Weights of a small mixture-of-experts language model, trained from scratch on English Wikipedia: vocabulary 4096.
Below are experts of layer 4 (counted from 0) of a mixture-of-experts language model. Rows are named router (the router's row for the expert), up (a neuron's input weights, with its number) and show model dimensions 64-127. Each number is 128 + 24 x the weight over its row's rms, rounded and kept within 0 to 255. Numbers have three digits each.
After each expert's rows: "gets" lists some tokens that make up at least twice as much of what it gets as of all text; "mostly gets" lists some tokens that are sent to it at least half of the time. This comes from a sample of Wikipedia text that the model never trained on. Tokens count by the router's weight.

# expert 15
router:132117124105106096152158102146085146134108107095130137137169112109163102114148142145141125099120105093118132129165092081084154105147149148161113118119119133141126173125119126118108101158117133
up11:128152127118130135166163106138111152127157153110093091156124101156163132168130101133131127120067100152112159143167140105141150137155124102086115136081145135103167145142140138143120121132140115
up12:154136130112105172137171135177132159143116144113112132156119146153097177125151156126125092143143134084127083106105138116160149129126145134161093100130133182131119114121097124118158110134159122
up13:142149102135118135126148096093114157117109114142112149112141133116178102098116132098156131099155114120117120142145089144141160135104097161126109131134120114118100117110138133085100114085109122
up14:087201132103147076154120109139120144083156082129165133092141128128090131133137133149131143090121103103093106113140113113125102128135133137164139103155148113093119152121160151121150115164148158
up15:149121132119112072131157132132117166154151106123155115124119137092129131156159116145114108145107123095098095126110115125134106106145118123152094138142084145099127153110112083123132105103131134
up16:111107125109095108157141156157125142104090154094111162096135142119166150136099125132150123122159093122149165155137074087130149103120104080175146158128140127124112122102123186154107154075068142
up17:167124146136170156115134133133115108160115167113106112152116143114131147106126141143143091145125114131155107168165122105126124138147175152125071111117090108135138129128121109130139107125112115
up18:112119147100184089187127125115120128117136123122076139140155124147149137104112133088155144099134087121152132097115133132143110127130151152119158131140156098143158144177149128158059141112140118
up19:145156132121117139109112152155108125146125106141102130150126134156174087121120106131152125138118109156115078119103113117114153109141159108153095111129141123107144122114106096146129145141072136
up20:104152110123133090145146125106173085125122163164164153087125151127120138161147119152114144078116095069132135104148127136109158128121085141131115095140087116139103107132118145138111095154119174
gets: " |", " ", "|", "at", " 0", "C"
mostly gets: "--", " medal", " championship", " 0;", " Champion", " champion"

# expert 5
router:132152114119118110147120120142106158131095107085112141132174127119154100105144165118127120112125124096115095090169118107096138095114178158142081103116131144153127155111128133132120087176130141
up11:136156139166084126122153131104133109101083144169134083114130144130126184129124105109107117140129121150118108108154139150132117164087203140107093126131163133159114144127187103122131122099099138
up12:192152094111151142109148136101096150125110136133097101137129158146137139137118112115125126126105108147146112131110114142156125110109147120132098133151115156160135110115144156112162150138129145
up13:134145094122108105155130103094159162168134079131142126146142112173098098109142159193147111153137147172120133104178151143138116092167142118135135171164142087109105152101125124166119115106154097
up14:114084061162112143152113119131090111106128128149130095152160106128144130106104136149126130110107176131111112124124148119112143133119115152144155111113111154139148132116101128170095150159137073
up15:142132149097113139167125128138126090113145124124136132125130117110138096143128120130092116126149150088171131116139116137126093135123168095144150151126120169171115125166137189095138106145150150
up16:156132133173101132127089186118135155154138101135160095098126158131112103101138123141103094097100122118110110124171155162099147147144179126111110148131134138132129157112129131172144084203162142
up17:159125128119142103114145093102125118159110095135127129110118109121123118157125114105129172106146119139133086125097136106117140130113122110147112168173142109160117132176169111132134111112151140
up18:119145086145159154159138132115142133155114094076082116112103158149114107126153109118126102153151113110108124161175116086122144151151096135101087138149130124117110145122117122127086115138109128
up19:140178098098153155136127120128147145106113090149106147109104121135121168147103165108144148126156123123158114110148132116142139149087104139155098152132138125140135139106141127130109133151107180
up20:133126163138053108134150114092133132098143123073152123165110144138134152130125104141103125096112096169142111126100115110120117186097144163116048143111145133125129085103155134101133104148121156
gets: "\n", " is", " a", " are", " with", " s"
mostly gets: " species", " mm", " tre", "iron", " white"

# expert 2
router:141144083138125116145138122166098155102100112102120145116156109112165136107170145134131152097149117096104127107168098106094149100115175138155113107118121120171124151125118135131092086153120139
up11:128154158123139161138129112143100130173146051128143144115148115128152136138090142157128095081115091123132124148102128118130077133096149138151125138186158099154169092149141102114126134111133162
up12:165128112147128127154167105091085126116154109114136096155128106108152143169117108149120135101104118111132136119117150126110139178084130119146099119153103108100092101128145097124123109093112156
up13:106152158137103138110142166127108126106122123168100113089139113098129131102121106137163132128156130101093136101133139121108130119119108098164138136136107065142122163138079098140098148132089137
up14:158129091142086138139216121162142168155115143131141084130151156139113152143138112140080133116113142123116104141163156145127162144151119109175163090151126105082125147127154135145132119138152116
up15:152132140153120176112158131131081149118145130091128164119136107111124186135131092147148116136187120154128120144175118097097141089157090144086133128129171126111166095075148150087119144140110134
up16:120085119106169118133109122140114149060139119107103097106119133113140151101112114144107123124140168111126166137143119118121174139178160111100158157088166148155102150120153185103133126123136153
up17:120130137177138129149163117109130127122105129127157131161157131151155146089134155145103120124163123154148158107113132135120102115154122109129115097119122136135112151133153146156127153128122110
up18:104145166150137127138149133197115109125112168114126142119164122112123120109136148143127128104137156103115123112122100108120144109083129166150092114097096146144138126136103105157113091157134166
up19:162159142100145138112114142163145166146119135125170164111101148144115086138130170113146125109133125112111088133141113120155116129108165147137099113124153151119148148073133130118119102105131174
up20:070108127157149155119134093160102172123100080106123135149117131135149152161102127144142194081129151127153121071145140151127127120130117126104098123111131145120097117149162132116136094111123090
gets: " to", "ing", "ed", " of", " in", " at"
mostly gets: " worked", " wrote", " must", " gave", " won", " get"

# expert 4
router:145145110116123105124128109143086137115093111084123146122177111105159122109150156126114138110144109087095116110155102087090146095105159165147101106111108132151133163128132132124086083158105143
up11:124108115141139124172162102157099128082104134098164129129149117119143104132126164130149126064134124117119137096130115094151136151161106207089112118099156123135156097134109047122122077147122144
up12:112191154082139081104073109131123091193093100125148126122134123166101109122147090140129110131092117147096117120177136132135146124105120118130092139116156137118102074151168125130102144109132112
up13:117105115152117095144131149133118148132133118107129132148118113122141110120114127128151163128109164159167117166122150117159197173167124142111158129135118119122124142118130068186126143133148114
up14:137114122152122138137122082107116138157096137134129122154130153134116137158124110093062092116119132085145104092172116087126156101125127106110125106118156144146147113132115158123145100167099150
up15:112130109142096106128128138099165173128119166088102162128134132134113127135150125156089130129168151122100138149109111116136111111118092147143129134114127163128118112143087138107112153137154092
up16:106115121145134104154130096108149102135104099130107165151097063128119134166123129100091129120113101150150132096115119109142124110103114175070113093138107131128135107176160092092114159140126194
up17:120061158094130133142171145133126159154122158090073086148118126138163129105123157154143082160106101156119139140120163082123151118147127146197101111131117112137074107113107111097134133133133052
up18:138120155106152152148128076124112104085108117114150116128120149133099129119141127095145152139098111168161145157095128125136144089147122135114100161093138109127134119112104105152138122122142110
up19:138147129091113133134115136163130176067168101081089119151201113109124136107134117123179139107098102079130118090134141130128121094133177118125130146099076119118157152121123107119131131128130105
up20:080073139136140071102176096126135112147141163122157111152142163089192165157114147141133150134120134125157103131146120116087135129127160116182123082118155122113091133170117127126105146124121093
gets: ",", "s,", " |", "e,", ";", "a,"
mostly gets: "a,", "o,", "i,", "ation,", "\",", "is,"

# expert 8
router:130147104133120118129145120164120128108102135073125137120157117117163114131188144118121133130124134124117128105159072104118150103118179160139097101114104138168117175110121137134099082168130124
up11:085133146145138113125114076106103113156088119092141136115102094121143126083117131137151102154163127144134050117163092127120156138119096141112122130132109161153121133150180171089156110115126139
up12:146144138132147157103109104132140114120151144100138143115133107133144099103114138122172152114157126111132176124120095139101119138141162081151136109132105131120121110163133167171107049112155132
up13:141150107106118088119118151158100103091153103128108132084152108114145159147112139123117126099134112122159160123158137071106133144122131118114152115130082159124147146151105105162156090144169164
up14:119166120105116119129120093111092130148113117097128116143127133176141113161118134122132132096090144077144082120165115150098109056093126126130102158116117135125131152100165155132108088166158066
up15:119121126125107090117125133125137109143118154128115131128148155139102100109185138153113143144092145128092114089126119122147113098112156127131125093104129128117110159127119152088145091108158110
up16:155114131137124141118122125116133140152100136096126128133140099151159145150162160147098104124095091104126145145141098110104164161131098110072123161157072147160132151146108122138140114180154135
up17:126097119161099133164145125124135159116132116103144139110139067141166109123119121131107155110114104143124124123136130099147142135145148198172134113110105157145142131121129094155126105113122120
up18:096129105101133097114136095114142146110144112141133115072136130143126154108164100149127143103217134126102106085156126117106085120128118185151110174119153134181122119115163196116109106090113096
up19:081159147109137145160105099155115184137151111110098176142193141119101137147132124140119173104134068115120109134102111145146115143097134133135102157112118119135124134097108166084080140114101138
up20:130111151168065135102096117150153161119136132149114126113117117109164132106100121102116101117089134125138143114124128122144122084168165129124112157119112117127132133114136178127102121156136121
gets: "\n", "-", ":", " •", "ific", " information"
mostly gets: "Personal", "|---|---|---|---|---|---|", " •", " Occup", "|---|---|---|---|---|", "ST)"

# expert 9
router:122135121116120120126128103169112147111088088098130152129141105116162114107162158128112146108131120110129129111150091102093144096117163162130101095109129131166146163123134114128120106150115139
up11:142129124133117124114108072137135143125106120116134131138125081135100118146120142147120164122106143145102161145114090114120118139142178114141157116153136110142174126154148112092108127107080129
up12:093132160155110133138125135133112100139092147117111124154155118146143124161123117142134128081097135094155113071152146148121128143105155131091081141146157118161096122166115111124124131176105139
up13:104110057076130153117146135173143146147143171079078088142098084107143132149126150159124149154158099104139133164139090141135142154107149139129111152100099110132103123115097144125121120124127084
up14:107097164139117159140124091134093138137082082142160147113130093150133123145124145117114135115083107102163143143093120146112181086111155188118146133052103114147149151118087127121138155136162209
up15:114169158142100136129151150128123133123138080127117152158105150132142160158121147097107140071142129101154155076154122118124110118153129145121150122133147076153150143115151126180170099124151127
up16:118126099141159109149160148138150095125099082120113160086128105128193112088153108141148106106075148121109110129089173117112120091038072101151137109122102100150108131103147156150116108100124084
up17:139153133102100142094115132129079138125097106085110143092122135126129128136167155146168140100153072112136130088149106120112156148127138147147090143140089126132133162161133106153127120155122170
up18:106134101114139143143150127138087160139130151126132108116159118149162146168130116140161142139138120123101142148102118150115141135069148126112110086075123103150082143160088107122101108145109222
up19:122137140101143126132153118132143144146123124107154127155131105119144128136158170137116142117139173106100059138110090138128091179114057139165131134153140102121128089132155120149133142101123114
up20:114119138129135158118117165094080155113157095098115114128116114136158132139106164124118119135113145126163047100124137138138133133080107108140098109135135126144135098100104115167165105161100131
gets: " the", " of", " for", " The", " a", "'s"
mostly gets: " \"The", " Love", " You", " \"A", " \"B", " Best"

# expert 13
router:130150112119103097128133124175125135128101114089107156111165109129149123105167177142121125102139106090108122100151072091092141104112158175139089112100115140176137154126114136144114082142114120
up11:113094079121099087165093150112130119112141157102114133102113089164182110112141135069105079170125113132123119132111124146106157138139118156135098092120134138123153109083101144146079107126134088
up12:085124123168103105126128156134097155079109156081089113131130139135146109129166116129152121147130117140144113107160146164131181111108144135135151116093116119174171142143107092134109129133151099
up13:133116114144121178105142113156178123142144127132126100123105172094159094126113086140125156136128145089153139146104105143164090118175132130096133151127093118119100135122096121170153126119139130
up14:151096116125138147118158107100136135142093162119101169159116159160112117156142129110087074130138164148122144118173117142084093091128134111174100092138145133089104149129149145148097137136130163
up15:116141094137094142100160116173101113089148104110121172196124151140101113129109198113130156129114104111107102130159147152143131100127119158108084123140107133139137117160107090169141153128134122
up16:128148168157069171128127109134148156096109139134122178103141126165116131110159150173096055124138144140068106121146143126112123123156114145127110086127136171117120136128083129107125071170126131
up17:151183119115119141117125103148147146063165143081161165139146109147120143114114120156129136132156099112157086162104093101114110103128136140135103135108105150127143137121138084122164152119148110
up18:135138075147097160059122159141122114137147129152122149157160153145115141119140147133111108092119157153143167125174099145097163149120125140112109129122114094170116133127093127154177100101135123
up19:134122120075110096106154118150149097137151111118127107106132082139155184148142157138099187127096100100139125136120132148093123139145136154164143141126163100146137115141120090091127105128086139
up20:162132126102121135114074160151141136153133098109076136133109137141123140127157106141125156112148067122143063121143094141118139160085154104140127114132117119111092121138096120156152114107124104
gets: "\n", " =", " is", "==", " was", " ("
mostly gets: "==See", " Died:", " (born", "American", " =", " politician"

# expert 7
router:131162111129112111117129115161101128121102123086112141116164107120163117102184159129114135104133124114098115096169101078089153117089141153145078111114126148170128153128138133139105090161138129
up11:131154124091102125184094098106108099134138156145134168156172153135125132104152091146124139134118067110099098136177060127122140073154105135146114123137115109150116126123177141084111133134085100
up12:118187128121157096094083142138113125171135132100128138136141087120109126104138121154116132126104138150133103133112140179106147098103124126143060100138164139133105144204127137165114112102131090
up13:141132136102091105138146104103100150081116121121107112168115080137137082143115148131160107099140149109131121143171159152114166155124139155167112153132143154155137132153112103153115109158155115
up14:124157163166120115123148143151127116099138121111140152150129116091138102076180160135159161129139143128102095115164170116107114108101115168139135130101128117197139121168067144121097097143135135
up15:204135122104119131113128089128116138104116117132121109145120134143098124077118095164125083169066128113090082132169087146154125080176138184110063171102141147115086120133129124138111117123100112
up16:138055135085076170135191113100078171126146121134154108116133151114145134135101158124101130145110090123104132142113150133145119131158148114121108118147104158137094125136126134142133129125089108
up17:126120146143133149117119128095158153121118103107138097138123132142167107126133100129080107106077149131088131114154173120132151131138126131130114104123137122125099120074176136121137072161140096
up18:138123088126122127076153118128144102120133127112127110092108116125140168108119125159108112115112121123124122144141110162148130151134137118122113126151154102112128105116147111105126148121136159
up19:144137138135120144113128121124137099103095102147100102173160145159114149084152126158115112079145141131100084092120093094160168126180100160114098100149129098153108159103163108109110099140146138
up20:134181120122124152123150116131119108147107157121119126129131118060148125115104127149181092146134107114116105129148099153127160154105108136146085119165131127180160127114136131122101084172153102
gets: ".", "s.", "es.", "y.", ").", "ation"
mostly gets: "ion.", "ers.", "ity.", "\".", "y.", "ia."